From a checkpoint of a small mixture-of-experts model trained on Wikipedia.
Size: 10 layers, width 128, 11.2M parameters.
Experts: 64 experts in each of 9 layers, 4 picks a token, a softmax router.
Training: a variant of Adam for the experts, 802M tokens, 6115 steps.
Below are experts of layer 4 (counted from 0) of a mixture-of-experts language model. Rows are named router (the router's row for the expert), gate (a neuron's input weights, with its number), up (a neuron's input weights, with its number), down (a neuron's output weights, with its number) and show model dimensions 0-127. Each number is 50 + 15 x the weight over its row's rms, rounded and kept within 0 to 99.
Before each expert's rows: a language model's description of what the expert responds to. This comes from a sample of Wikipedia text that the model never trained on.

# expert 49
Place nouns and infobox dashes. Geographic and institutional nouns like States, South, city, region, century, plus dashes opening infobox lines like "- Coordinates".
router:37 47 45 30 78 37 76 61 85 66 54 39 43 77 41 34 26 63 61 45 46 25 42 53 28 59 65 55 69 36 55 47 37 63 61 70 50 60 51 73 46 46 57 51 54 53 14 32 41 27 60 38 37 39 53 51 41 36 58 45 31 42 26 38 56 52 40 70 65 37 14 46 54 69 16 42 45 59 57 44 66 34 37 60 57 77 39 76 62 85 54 38 57 60 49 77 60 07 51 47 51 53 35 55 28 32 59 52 35 41 71 58 70 46 50 47 63 41 60 62 75 53 59 55 68 50 39 46
gate0:65 77 64 44 56 65 38 50 69 71 45 78 45 47 56 53 47 55 80 64 49 46 53 52 68 50 75 50 63 68 43 38 59 36 38 51 20 52 46 49 22 60 55 35 35 40 55 41 34 27 46 78 61 44 42 68 60 57 21 28 41 40 24 39 40 62 51 26 68 63 46 48 68 52 35 40 44 40 54 35 42 67 76 39 34 61 34 78 44 57 35 54 21 39 65 59 54 50 36 47 66 79 34 64 42 11 45 66 32 64 25 67 44 63 54 33 14 57 58 77 43 52 25 38 60 42 56 59
up0:41 45 17 43 35 73 38 45 47 54 89 35 37 53 46 49 58 60 40 39 53 73 52 65 42 44 20 51 34 45 55 65 42 35 42 58 64 41 51 69 90 64 52 60 73 36 56 75 83 63 63 38 55 64 29 55 53 36 74 48 51 69 30 43 50 41 58 57 55 43 70 34 40 24 59 32 76 41 54 68 37 25 27 56 17 25 48 26 62 58 22 28 37 64 65 42 54 37 40 43 26 39 47 26 50 69 56 54 65 46 49 53 44 49 51 61 47 44 37 27 41 60 63 58 61 23 67 55
down0:39 45 64 60 53 46 57 53 53 41 47 45 56 87 54 33 69 49 50 56 56 34 62 25 32 23 42 56 54 77 43 16 29 49 42 74 45 53 74 37 56 56 69 49 49 42 39 37 49 51 51 40 43 59 50 36 22 40 61 81 61 42 43 45 76 32 45 69 70 57 40 37 35 34 89 53 42 54 71 72 56 62 46 50 29 44 48 79 78 40 43 62 30 37 32 32 34 81 40 44 66 40 27 66 49 43 53 58 53 44 63 65 52 73 58 53 47 61 42 54 58 23 17 37 64 75 21 41
gate1:59 38 50 93 47 30 43 64 62 66 21 66 46 44 29 66 37 41 63 47 60 44 60 46 63 42 72 44 69 62 66 61 48 30 43 47 58 70 68 27 53 52 69 50 59 63 63 67 85 53 35 31 49 43 56 44 41 15 39 57 46 49 43 58 44 16 65 30 53 43 66 61 37 33 37 30 50 78 50 39 60 32 42 35 66 61 47 22 55 49 42 37 89 56 59 67 62 63 42 53 26 62 42 67 20 41 60 47 29 53 21 47 22 39 52 68 53 50 68 59 32 43 70 67 41 49 57 33
up1:43 59 78 45 37 51 43 58 41 27 46 54 55 56 63 66 50 32 41 58 48 07 52 49 31 53 47 45 71 70 47 47 74 60 42 26 36 90 39 77 32 52 77 55 38 52 71 70 48 44 63 56 60 33 45 32 46 52 39 53 45 29 66 61 49 41 59 50 65 38 43 56 57 59 63 68 21 47 70 46 65 76 57 46 45 35 56 62 37 65 73 44 57 53 23 25 42 44 74 65 39 33 41 55 62 63 42 51 66 52 95 69 49 55 82 34 45 56 49 57 64 44 77 32 30 71 66 67
down1:30 60 61 72 44 48 36 56 47 44 54 73 50 63 57 39 33 34 33 43 40 34 51 65 80 35 76 53 01 56 46 71 44 34 42 48 63 65 62 38 57 39 46 74 28 42 57 36 63 45 41 54 64 28 60 44 54 48 66 55 29 77 53 26 43 59 81 48 41 61 59 36 29 64 62 52 23 31 55 54 41 21 22 59 59 39 63 39 74 50 72 51 54 59 18 54 81 55 52 48 52 72 59 76 39 51 26 31 58 26 46 69 78 65 55 49 53 34 53 40 51 40 56 53 54 43 45 72
gate2:50 59 60 50 74 47 38 42 42 61 53 50 37 49 54 41 30 51 65 62 46 44 61 63 19 73 55 90 38 35 49 45 62 70 26 78 59 26 50 39 62 54 46 53 57 72 44 37 59 50 66 49 35 44 25 23 45 46 59 34 62 60 42 53 31 45 33 66 36 26 44 50 73 41 72 60 68 61 14 72 66 39 45 78 29 58 33 62 62 47 59 54 63 56 28 01 38 51 30 73 51 30 51 65 57 45 74 49 38 56 69 50 36 52 56 30 78 39 45 22 44 45 56 48 30 47 55 47
up2:57 25 49 62 63 42 38 51 43 41 46 68 56 51 62 77 64 32 33 45 30 84 28 60 66 63 71 57 31 67 45 23 40 32 20 34 50 56 63 48 72 64 32 61 63 35 72 50 43 33 61 49 58 49 41 67 60 52 18 38 50 44 41 53 59 58 44 30 62 57 63 23 47 39 34 42 39 70 57 42 22 62 53 28 60 48 59 65 45 40 36 37 28 32 42 72 57 54 44 58 19 38 53 52 36 73 49 58 49 68 63 56 56 61 63 85 23 13 36 49 45 49 30 27 67 45 39 77
down2:46 45 80 25 67 45 47 21 64 68 71 34 41 65 61 66 52 40 64 46 32 54 59 76 36 70 51 45 61 64 62 35 20 52 33 56 32 77 66 34 43 57 41 59 74 69 45 68 34 46 83 53 46 76 26 53 49 47 65 58 41 28 63 62 50 35 30 40 48 34 54 55 64 38 48 47 46 58 43 64 26 84 58 37 36 56 39 45 59 38 63 40 42 53 17 46 45 45 60 56 68 27 56 62 45 18 46 51 39 66 43 31 51 69 73 46 53 51 59 68 62 63 24 24 66 25 48 25
gate3:27 34 52 51 40 53 83 57 49 32 56 40 23 53 20 71 39 35 53 43 35 65 36 50 52 62 48 31 54 49 52 64 47 56 64 41 56 66 43 63 18 57 47 69 32 66 31 71 38 43 65 55 52 60 32 63 48 70 37 35 60 47 32 59 14 57 19 43 93 52 47 64 46 39 52 41 66 49 62 30 71 53 74 70 36 32 57 60 53 46 55 52 65 25 41 30 61 70 41 22 28 46 70 60 66 38 17 47 23 42 63 64 53 47 53 52 40 43 42 72 59 49 49 32 60 18 37 48
up3:57 50 59 73 49 62 54 45 34 44 49 57 60 45 76 25 24 53 54 59 53 39 46 57 35 52 64 55 54 48 71 58 40 50 23 41 60 40 40 29 76 70 69 60 65 27 46 68 56 55 17 61 51 59 66 45 46 73 56 51 22 61 45 43 59 39 96 38 47 62 68 17 58 80 32 77 37 49 40 64 74 50 33 15 53 36 43 79 40 56 45 59 42 58 27 48 37 61 59 61 39 66 40 66 64 42 57 79 77 63 39 48 66 61 48 32 47 46 54 21 42 46 40 35 52 39 64 75
down3:44 42 57 38 37 16 38 55 45 46 81 24 25 81 66 49 59 78 50 36 50 65 61 62 44 51 28 60 37 40 45 54 44 33 31 39 28 50 68 44 38 51 71 15 60 49 48 63 57 47 66 61 39 46 30 61 48 51 41 47 42 29 64 74 67 37 76 90 50 47 47 68 65 39 39 56 72 67 49 20 34 66 50 53 44 64 41 60 81 36 30 41 46 28 59 55 50 87 54 57 37 39 46 23 60 33 74 50 43 50 55 52 41 63 55 64 41 53 54 70 42 50 44 23 42 58 58 81
gate4:49 58 45 80 70 66 64 49 54 47 69 71 54 39 49 47 58 45 50 28 36 47 50 40 76 26 56 54 56 69 55 44 14 09 61 50 56 62 71 44 33 75 35 49 28 45 56 44 59 67 28 52 57 46 48 66 50 48 23 34 48 48 36 53 19 42 50 80 71 62 62 46 34 45 63 34 46 53 66 54 48 30 46 43 22 52 64 74 35 65 31 32 59 69 56 40 77 32 49 42 39 38 29 60 38 45 47 32 68 53 58 41 46 37 93 36 35 73 28 62 48 70 67 39 54 54 47 26
up4:61 67 52 64 35 34 37 50 53 33 73 47 60 47 25 63 35 40 40 76 52 65 72 39 34 60 35 15 05 29 57 38 51 30 32 57 45 38 56 26 48 32 62 58 53 76 46 52 55 33 59 65 56 61 61 24 25 42 46 44 63 50 47 48 80 89 58 42 45 43 46 55 47 48 55 47 48 25 29 46 36 62 63 36 50 64 40 42 51 31 56 43 60 24 42 41 35 81 69 43 58 23 68 41 73 35 61 67 25 51 45 63 79 51 36 38 41 57 44 48 48 59 28 33 70 62 66 45
down4:41 50 34 29 52 57 64 48 54 68 23 43 45 58 61 49 60 59 63 30 31 59 21 70 30 32 43 63 51 83 31 55 45 42 52 53 54 81 44 64 37 47 50 42 66 48 65 67 22 39 82 82 60 47 39 48 44 33 16 45 31 31 45 63 52 56 67 38 52 48 63 44 61 44 33 49 57 41 64 56 59 72 38 50 36 26 67 41 47 90 75 69 50 49 56 50 59 50 55 37 39 29 31 69 48 31 37 45 81 69 45 33 46 56 67 50 56 57 61 50 52 35 33 27 55 82 21 39

# expert 50
Time and event nouns. Nouns of time span or unit after an article or possessive, such as a month later, a decade, early days, season.
router:38 36 05 28 67 36 62 63 64 58 70 58 51 78 55 31 30 51 68 42 39 44 45 41 34 72 63 54 33 57 62 58 33 67 32 60 78 36 35 73 47 27 58 42 60 58 48 24 33 46 54 68 58 39 51 57 56 52 70 39 43 49 44 57 63 65 72 66 48 50 35 38 45 74 15 20 42 39 53 47 57 28 38 59 64 79 64 61 76 64 50 44 64 68 37 63 72 64 74 26 46 54 72 54 28 46 51 41 28 64 46 54 50 66 38 58 64 39 65 46 65 66 38 42 55 34 37 78
gate0:42 45 55 43 38 38 63 76 42 62 67 54 19 51 42 28 58 67 57 43 43 65 46 40 39 55 49 57 59 70 64 70 54 43 40 42 55 46 30 78 67 35 55 53 53 62 48 49 63 39 62 60 38 66 49 70 57 38 67 47 38 37 59 63 67 72 35 52 38 43 24 00 46 43 45 43 71 65 35 44 57 20 42 56 50 24 67 52 34 35 60 34 65 53 56 47 62 19 53 63 52 67 37 41 43 36 57 51 65 68 42 57 37 85 65 55 24 41 75 41 55 62 64 58 20 64 07 61
up0:39 61 45 61 34 49 31 33 56 44 25 41 69 45 64 81 42 49 37 50 56 53 57 73 69 45 57 45 47 23 40 46 47 46 68 38 58 60 47 30 44 44 24 40 48 21 60 52 43 84 54 46 48 40 38 31 44 74 56 73 56 52 48 16 29 50 48 60 77 65 62 99 34 51 35 68 46 73 60 59 61 78 51 46 25 55 45 31 60 45 44 67 28 35 60 52 40 58 32 48 30 38 41 49 53 79 60 49 27 36 62 50 46 33 60 42 52 38 22 48 28 45 40 51 77 39 62 20
down0:53 68 46 65 37 46 20 64 61 40 43 47 40 91 40 45 50 48 54 52 58 41 67 60 74 43 60 72 34 17 54 38 42 66 77 62 61 48 68 33 30 48 36 49 76 68 46 30 52 53 56 36 48 51 43 43 21 65 26 52 65 33 26 60 42 66 49 64 70 48 62 60 49 59 23 55 55 52 35 44 41 33 41 59 55 42 55 36 75 56 49 78 42 48 40 67 71 65 24 45 66 46 41 50 36 70 40 12 64 45 85 41 58 55 55 41 58 65 22 68 56 44 15 26 66 55 43 41
gate1:55 42 88 57 48 33 53 59 56 37 64 68 58 51 44 46 59 57 32 36 40 35 60 37 63 38 46 48 36 49 33 00 53 60 76 61 32 38 54 44 51 12 51 49 29 50 21 51 45 53 45 41 70 40 57 46 40 45 39 36 69 41 61 46 35 50 35 24 65 55 46 39 37 50 44 79 36 20 63 42 66 58 71 65 67 34 40 68 58 48 70 66 64 44 60 68 59 51 44 76 67 64 37 43 26 67 52 33 56 59 32 75 39 40 50 39 61 65 35 56 67 41 81 79 32 72 50 37
up1:44 79 28 72 33 48 45 33 55 38 25 57 45 56 43 62 74 28 88 66 77 45 67 67 57 63 29 40 57 19 46 63 50 43 19 61 65 77 42 41 50 68 30 68 47 44 82 75 47 49 52 47 38 45 60 59 42 61 73 66 36 33 55 54 80 29 62 72 44 47 34 55 55 45 61 43 37 75 41 26 28 59 30 41 51 60 48 43 70 31 24 38 55 43 55 60 57 52 45 68 51 48 47 61 46 62 61 77 57 42 59 15 50 30 54 29 58 32 38 53 36 62 40 55 40 54 60 68
down1:41 34 58 39 51 39 66 44 21 63 75 67 42 73 70 41 45 50 37 54 41 48 56 47 49 66 43 58 65 72 62 69 44 58 34 67 79 49 41 69 37 28 30 68 39 44 72 59 51 37 62 57 45 30 51 70 59 89 95 52 48 17 70 67 41 29 36 62 61 58 57 55 49 67 51 67 42 25 40 40 65 29 54 39 58 50 45 35 69 58 28 19 55 31 48 26 50 58 54 76 30 35 46 51 49 36 56 29 44 24 52 75 47 70 65 53 43 25 60 41 48 65 32 37 30 52 47 48
gate2:37 39 14 77 50 63 72 31 45 47 68 49 61 51 10 59 45 63 64 16 53 70 49 47 37 35 35 46 50 61 39 72 49 55 55 56 82 51 57 54 63 49 67 59 54 55 70 51 38 42 70 64 45 53 67 41 32 36 64 45 33 46 66 45 65 53 45 44 65 59 69 52 61 33 58 61 32 44 75 56 05 41 61 57 54 80 57 66 54 70 30 50 57 56 40 42 65 54 68 39 55 39 47 45 53 81 37 62 38 40 39 59 80 69 50 26 65 19 69 80 32 32 45 58 49 63 62 67
up2:50 77 41 57 31 46 46 54 42 54 55 62 65 38 69 51 58 60 51 53 78 75 56 36 66 79 41 21 52 44 55 45 73 25 30 75 48 41 35 36 32 93 40 48 53 72 58 68 68 31 32 60 45 42 29 52 51 48 51 42 45 70 51 30 37 56 58 57 18 63 53 46 65 59 56 63 69 73 30 58 72 42 66 46 54 36 63 09 55 54 54 44 68 65 56 50 62 54 58 67 43 69 58 71 70 48 31 73 59 66 28 57 35 42 29 74 56 53 48 49 46 48 82 38 48 60 21 64
down2:47 39 65 44 69 58 29 56 37 31 65 61 77 21 61 51 66 52 48 47 56 41 39 34 70 77 38 88 57 34 50 46 46 74 45 47 28 41 56 29 60 53 88 43 37 47 35 21 56 55 72 35 38 31 50 64 47 35 92 40 50 44 47 58 49 48 24 42 30 34 63 51 44 59 51 60 35 59 42 44 70 57 69 42 37 27 47 81 48 34 63 42 36 35 48 44 30 37 63 69 63 39 52 29 31 31 57 37 42 54 66 71 30 56 76 54 36 48 40 63 57 71 83 59 48 65 51 59
gate3:50 54 41 62 45 29 51 52 66 15 70 40 29 56 48 58 61 37 41 65 68 38 53 29 61 60 38 49 48 10 36 44 39 49 52 52 69 27 51 33 65 52 33 43 61 44 33 55 52 35 49 63 56 65 33 39 33 65 60 66 79 53 79 44 66 55 77 33 44 50 54 72 45 66 47 69 29 62 32 66 55 63 56 67 93 60 51 49 52 43 72 42 53 47 54 55 44 37 56 47 54 71 69 54 49 26 18 57 15 32 66 17 47 43 60 64 40 70 16 34 54 29 38 69 54 64 60 44
up3:69 61 83 50 38 53 50 32 59 60 55 46 83 45 55 48 51 55 42 45 34 41 38 64 52 42 53 61 71 62 50 42 37 62 70 57 43 30 43 72 64 60 70 62 28 54 58 53 54 66 41 46 46 39 60 31 69 40 38 35 54 57 65 51 46 42 22 56 41 13 16 41 64 48 32 58 51 56 51 53 47 37 71 30 23 12 33 49 56 42 62 44 36 39 24 75 44 61 53 80 47 39 35 45 27 49 77 50 71 36 44 72 70 54 45 45 43 42 64 59 32 40 86 74 26 54 17 66
down3:66 49 71 63 51 50 42 60 26 38 64 54 60 60 61 31 41 45 34 14 26 53 31 24 80 42 55 49 57 69 66 64 40 67 53 32 38 48 46 63 67 46 65 54 43 38 82 42 57 54 33 26 71 68 55 60 53 47 72 43 35 52 55 56 57 41 19 31 47 48 65 28 29 77 74 55 52 38 59 36 33 37 63 56 24 58 49 52 78 48 34 92 47 42 51 56 49 51 48 39 53 66 46 43 38 55 43 22 31 45 56 69 37 41 61 35 54 63 39 54 67 10 70 43 59 31 68 71
gate4:73 42 74 58 41 63 56 30 62 61 24 43 57 48 34 36 44 40 46 64 54 45 55 34 36 76 51 62 79 18 42 47 42 29 56 40 64 28 25 22 58 46 48 62 51 59 42 77 59 78 42 68 48 64 63 35 50 61 14 53 65 68 52 61 38 48 45 35 70 43 66 55 57 77 51 46 75 50 56 20 58 89 29 40 47 72 57 56 64 52 65 54 39 41 46 45 39 24 39 56 38 69 52 64 39 16 42 72 40 71 63 53 38 58 65 40 37 52 56 65 52 38 56 72 65 77 37 38
up4:39 60 53 39 76 35 55 61 78 15 55 53 69 52 63 80 58 72 47 55 64 36 78 59 55 40 48 55 63 52 34 15 52 60 19 62 46 47 81 34 42 47 49 42 61 63 62 58 51 54 33 35 43 62 18 35 36 45 84 48 32 48 54 51 58 62 53 65 26 24 34 37 54 34 40 60 36 56 55 57 73 58 53 57 57 37 68 37 46 48 19 63 22 33 70 46 45 63 61 64 65 72 43 46 50 72 40 50 45 56 57 42 44 47 30 67 83 70 36 30 31 35 57 54 34 79 56 58
down4:54 68 45 69 59 55 66 56 38 41 48 68 42 48 40 80 58 31 34 64 50 22 18 36 59 42 48 55 23 77 53 56 52 45 45 75 41 74 52 78 37 48 21 34 36 56 37 15 45 48 38 43 55 58 56 58 49 65 64 61 48 27 72 40 66 61 57 60 33 60 29 63 43 50 74 44 38 32 54 42 29 26 41 57 63 66 27 27 60 54 45 70 60 50 28 46 57 23 71 55 53 60 29 49 45 89 37 40 68 37 55 62 77 53 48 59 72 29 48 39 37 72 31 42 49 55 30 40

# expert 48
Acronym capital letters. Capital letters inside acronyms and call signs, such as WNA-O, AR-IA, NA-S-CAR, plus proper-noun heads like Airport, Academy.
router:38 57 26 30 44 37 49 79 49 34 50 51 52 84 52 36 45 74 25 53 37 52 60 80 44 72 62 62 53 30 55 56 24 65 45 73 83 50 46 54 82 39 55 52 78 58 16 53 19 49 42 54 33 27 25 38 52 40 41 48 48 42 35 50 69 47 63 72 49 45 36 26 44 64 28 24 48 32 67 49 64 27 72 59 44 56 47 56 74 72 46 58 32 59 27 43 49 43 71 48 62 58 40 41 20 61 60 37 68 59 57 46 61 44 50 56 76 24 33 52 53 36 45 59 45 53 50 70
gate0:36 51 74 60 51 41 57 43 49 62 57 50 41 52 42 55 61 86 41 58 69 37 79 17 61 74 22 82 48 52 55 27 49 46 33 55 45 75 47 50 48 46 34 44 71 40 46 62 19 36 53 59 45 48 48 47 47 38 53 73 24 28 41 40 54 12 18 74 58 36 62 42 40 16 62 64 42 75 36 61 78 40 44 50 63 72 49 80 43 79 49 30 38 41 37 51 59 41 43 48 33 61 57 33 48 50 49 61 52 55 51 44 30 48 58 51 26 45 28 25 48 45 65 55 72 71 42 60
up0:62 56 38 61 41 55 43 18 45 56 45 38 35 44 40 36 45 31 90 60 34 41 45 64 42 27 37 69 61 55 47 66 57 72 54 31 48 38 46 26 31 61 81 65 51 44 46 46 89 54 45 55 52 79 53 61 44 56 60 36 71 41 35 80 47 38 54 36 44 68 63 38 32 68 37 31 50 41 38 34 12 58 28 42 44 30 28 31 44 29 89 49 46 61 41 49 37 76 63 77 53 19 53 59 54 51 55 30 48 48 42 52 72 32 68 49 70 50 46 51 47 49 37 35 37 45 65 41
down0:33 58 24 58 36 77 53 53 67 45 66 68 26 70 56 31 36 33 44 79 64 47 25 55 48 62 50 26 41 50 56 67 44 50 45 53 71 38 51 31 67 38 45 62 44 61 30 28 39 36 33 55 55 36 22 48 55 41 35 15 51 71 44 59 37 62 84 50 61 36 30 57 44 61 37 56 55 56 62 69 41 43 43 48 75 62 41 68 42 41 45 59 66 52 40 59 84 34 54 30 34 73 52 50 33 87 60 48 66 44 26 56 60 45 38 50 63 36 33 68 41 67 88 77 36 36 58 48
gate1:36 45 70 54 60 43 29 51 63 45 62 49 77 54 46 27 52 55 45 63 43 76 31 41 33 35 35 67 31 38 56 57 46 99 39 24 46 52 30 47 20 49 71 35 62 81 51 62 69 36 67 81 47 37 34 18 44 15 54 58 64 28 61 59 79 53 57 55 61 64 27 64 30 61 54 44 52 40 36 63 36 50 62 55 32 51 57 83 40 57 60 46 59 51 49 36 38 58 58 43 78 41 67 40 64 47 56 57 28 72 63 66 53 45 49 43 64 46 58 52 42 31 46 63 65 75 31 58
up1:37 69 57 74 53 84 28 51 36 51 61 33 60 34 79 32 72 35 43 52 55 42 16 45 65 44 28 51 51 30 33 48 73 54 35 54 08 60 37 46 38 70 25 76 51 35 50 67 75 63 32 43 58 47 57 52 73 65 56 67 41 46 60 51 35 27 37 47 37 50 47 46 48 71 58 67 67 47 49 67 62 51 33 28 46 62 59 61 20 48 36 34 40 69 40 41 40 87 51 74 41 38 44 68 47 69 58 77 75 43 37 38 39 47 58 59 72 43 44 50 27 51 63 68 50 42 43 66
down1:30 50 55 60 40 23 52 36 66 76 70 77 35 42 55 43 69 68 55 63 46 51 65 47 40 58 18 63 42 36 46 39 66 46 35 40 67 62 67 64 45 31 65 61 66 57 34 60 21 49 46 58 31 62 75 43 65 54 82 51 51 56 76 52 75 33 39 72 35 44 48 70 51 35 32 43 61 58 74 44 41 52 54 40 27 45 63 64 11 30 41 72 36 43 18 41 26 63 53 63 84 47 20 57 73 38 40 46 43 47 45 46 57 41 34 41 48 36 70 60 49 68 45 30 37 42 33 48
gate2:48 41 56 62 67 38 57 58 32 62 89 50 63 20 48 45 41 81 38 89 81 44 48 44 79 45 32 62 44 65 74 69 37 46 49 77 71 70 38 34 49 31 61 44 90 91 67 68 42 36 51 58 52 50 57 63 52 50 54 41 66 54 37 51 45 45 40 50 52 51 42 73 58 14 48 41 69 48 32 67 93 43 55 34 41 48 38 47 71 84 51 56 52 47 70 45 56 35 42 58 41 55 44 57 59 34 40 55 52 60 48 53 62 58 66 41 55 46 40 56 48 54 25 51 72 63 52 42
up2:36 56 36 56 30 68 24 52 39 50 63 51 38 36 64 46 72 69 61 14 56 56 58 42 57 65 57 51 54 57 58 39 47 44 54 47 60 47 31 34 28 53 33 40 76 36 33 60 36 88 42 29 32 67 11 53 56 71 34 53 33 63 42 31 48 62 83 61 05 34 67 04 45 69 40 26 52 64 49 49 39 28 58 35 43 53 49 45 51 55 35 45 26 61 40 72 50 59 49 50 38 57 42 68 38 63 55 61 70 46 45 33 65 47 41 44 47 45 58 45 40 83 52 37 54 49 72 51
down2:74 44 43 47 51 69 57 66 33 36 22 44 44 99 46 59 59 24 30 63 24 52 23 30 44 37 65 37 62 54 48 27 53 54 33 27 47 52 49 40 65 55 49 44 50 14 39 57 73 39 48 36 50 58 74 39 36 44 60 53 64 42 23 62 50 36 55 36 52 58 50 53 41 36 65 56 52 65 58 46 75 50 38 56 56 48 43 71 43 44 23 54 55 47 55 42 48 63 42 47 48 44 54 58 56 36 51 64 48 50 48 66 45 65 52 29 61 68 51 67 63 66 48 49 41 41 56 51
gate3:63 60 35 55 29 50 42 53 38 64 47 88 59 50 39 65 42 86 38 50 50 45 75 39 54 50 65 50 32 49 39 44 65 45 60 39 58 53 67 45 52 59 63 22 57 46 29 48 35 66 63 53 52 53 37 64 39 44 39 58 55 28 30 37 58 29 60 82 43 27 51 59 68 42 56 53 58 27 50 55 77 60 71 40 35 50 31 43 29 30 99 53 56 45 02 67 26 37 62 66 68 54 48 63 62 79 62 53 56 46 49 50 49 12 41 41 65 42 59 45 22 43 47 66 38 48 57 35
up3:26 59 65 48 52 56 65 41 38 36 60 39 59 47 57 46 45 35 77 41 65 49 46 49 56 80 57 77 42 72 58 55 45 58 60 48 57 53 41 84 55 59 55 41 37 46 89 32 63 57 65 38 67 67 78 44 26 43 61 37 28 66 51 42 45 56 63 14 72 52 64 55 52 51 56 66 42 59 30 36 56 68 23 57 66 70 60 61 51 40 31 61 65 52 76 35 62 52 46 31 28 38 47 38 66 26 32 51 29 55 63 77 33 77 33 64 43 57 66 45 81 59 63 09 60 43 43 53
down3:32 73 38 58 70 39 50 41 73 57 40 55 47 48 42 62 60 52 87 26 31 53 42 53 67 53 37 57 55 67 29 48 48 25 55 64 63 59 49 42 41 38 69 59 59 55 52 60 45 36 60 54 48 70 45 73 45 37 38 39 40 73 53 49 64 45 54 44 49 30 36 50 41 48 35 23 27 61 42 67 47 27 37 21 65 20 55 79 61 88 61 50 47 77 70 38 72 41 44 44 44 50 50 42 00 47 50 67 39 62 38 50 48 70 53 38 35 88 58 42 60 28 44 52 47 59 21 57
gate4:40 33 43 51 56 30 39 49 45 73 53 56 23 69 61 32 39 40 24 76 74 79 34 86 68 57 50 72 35 69 52 67 28 37 54 63 68 24 91 44 76 36 22 38 56 51 49 64 56 45 69 36 46 49 46 60 43 40 45 27 37 51 64 45 43 36 33 69 50 73 57 21 47 63 49 37 43 68 68 52 79 61 55 49 51 60 46 83 48 80 42 58 45 70 48 36 27 47 74 52 38 57 48 56 31 53 44 39 67 45 57 60 60 73 56 65 51 35 58 65 63 38 56 52 71 43 35 52
up4:52 70 70 45 60 72 41 78 41 79 79 46 62 36 64 50 67 25 29 61 57 45 32 71 64 36 47 57 58 38 53 66 54 40 34 75 49 39 73 62 67 63 45 59 58 13 59 69 71 28 25 41 65 28 66 39 48 47 45 35 48 46 35 53 25 45 35 39 49 75 40 50 48 61 54 81 46 67 50 67 55 72 13 34 36 74 42 66 26 35 40 32 23 57 58 57 43 67 49 55 56 74 31 56 50 60 43 57 57 25 40 26 39 58 55 58 53 58 61 54 37 24 48 60 57 51 39 55
down4:41 89 45 54 64 61 69 36 43 48 64 64 59 39 70 43 47 42 72 67 31 36 44 57 59 56 44 35 25 43 57 82 86 53 78 72 52 55 41 71 47 68 72 71 44 34 45 35 50 87 44 29 47 52 43 51 47 57 55 56 48 48 53 67 53 46 66 28 42 49 64 36 36 75 61 30 43 44 40 59 41 32 44 65 41 47 51 31 44 26 46 17 41 37 67 67 32 46 47 67 49 44 20 37 81 44 73 42 59 49 38 31 65 52 33 18 42 54 25 63 41 70 51 33 71 37 45 53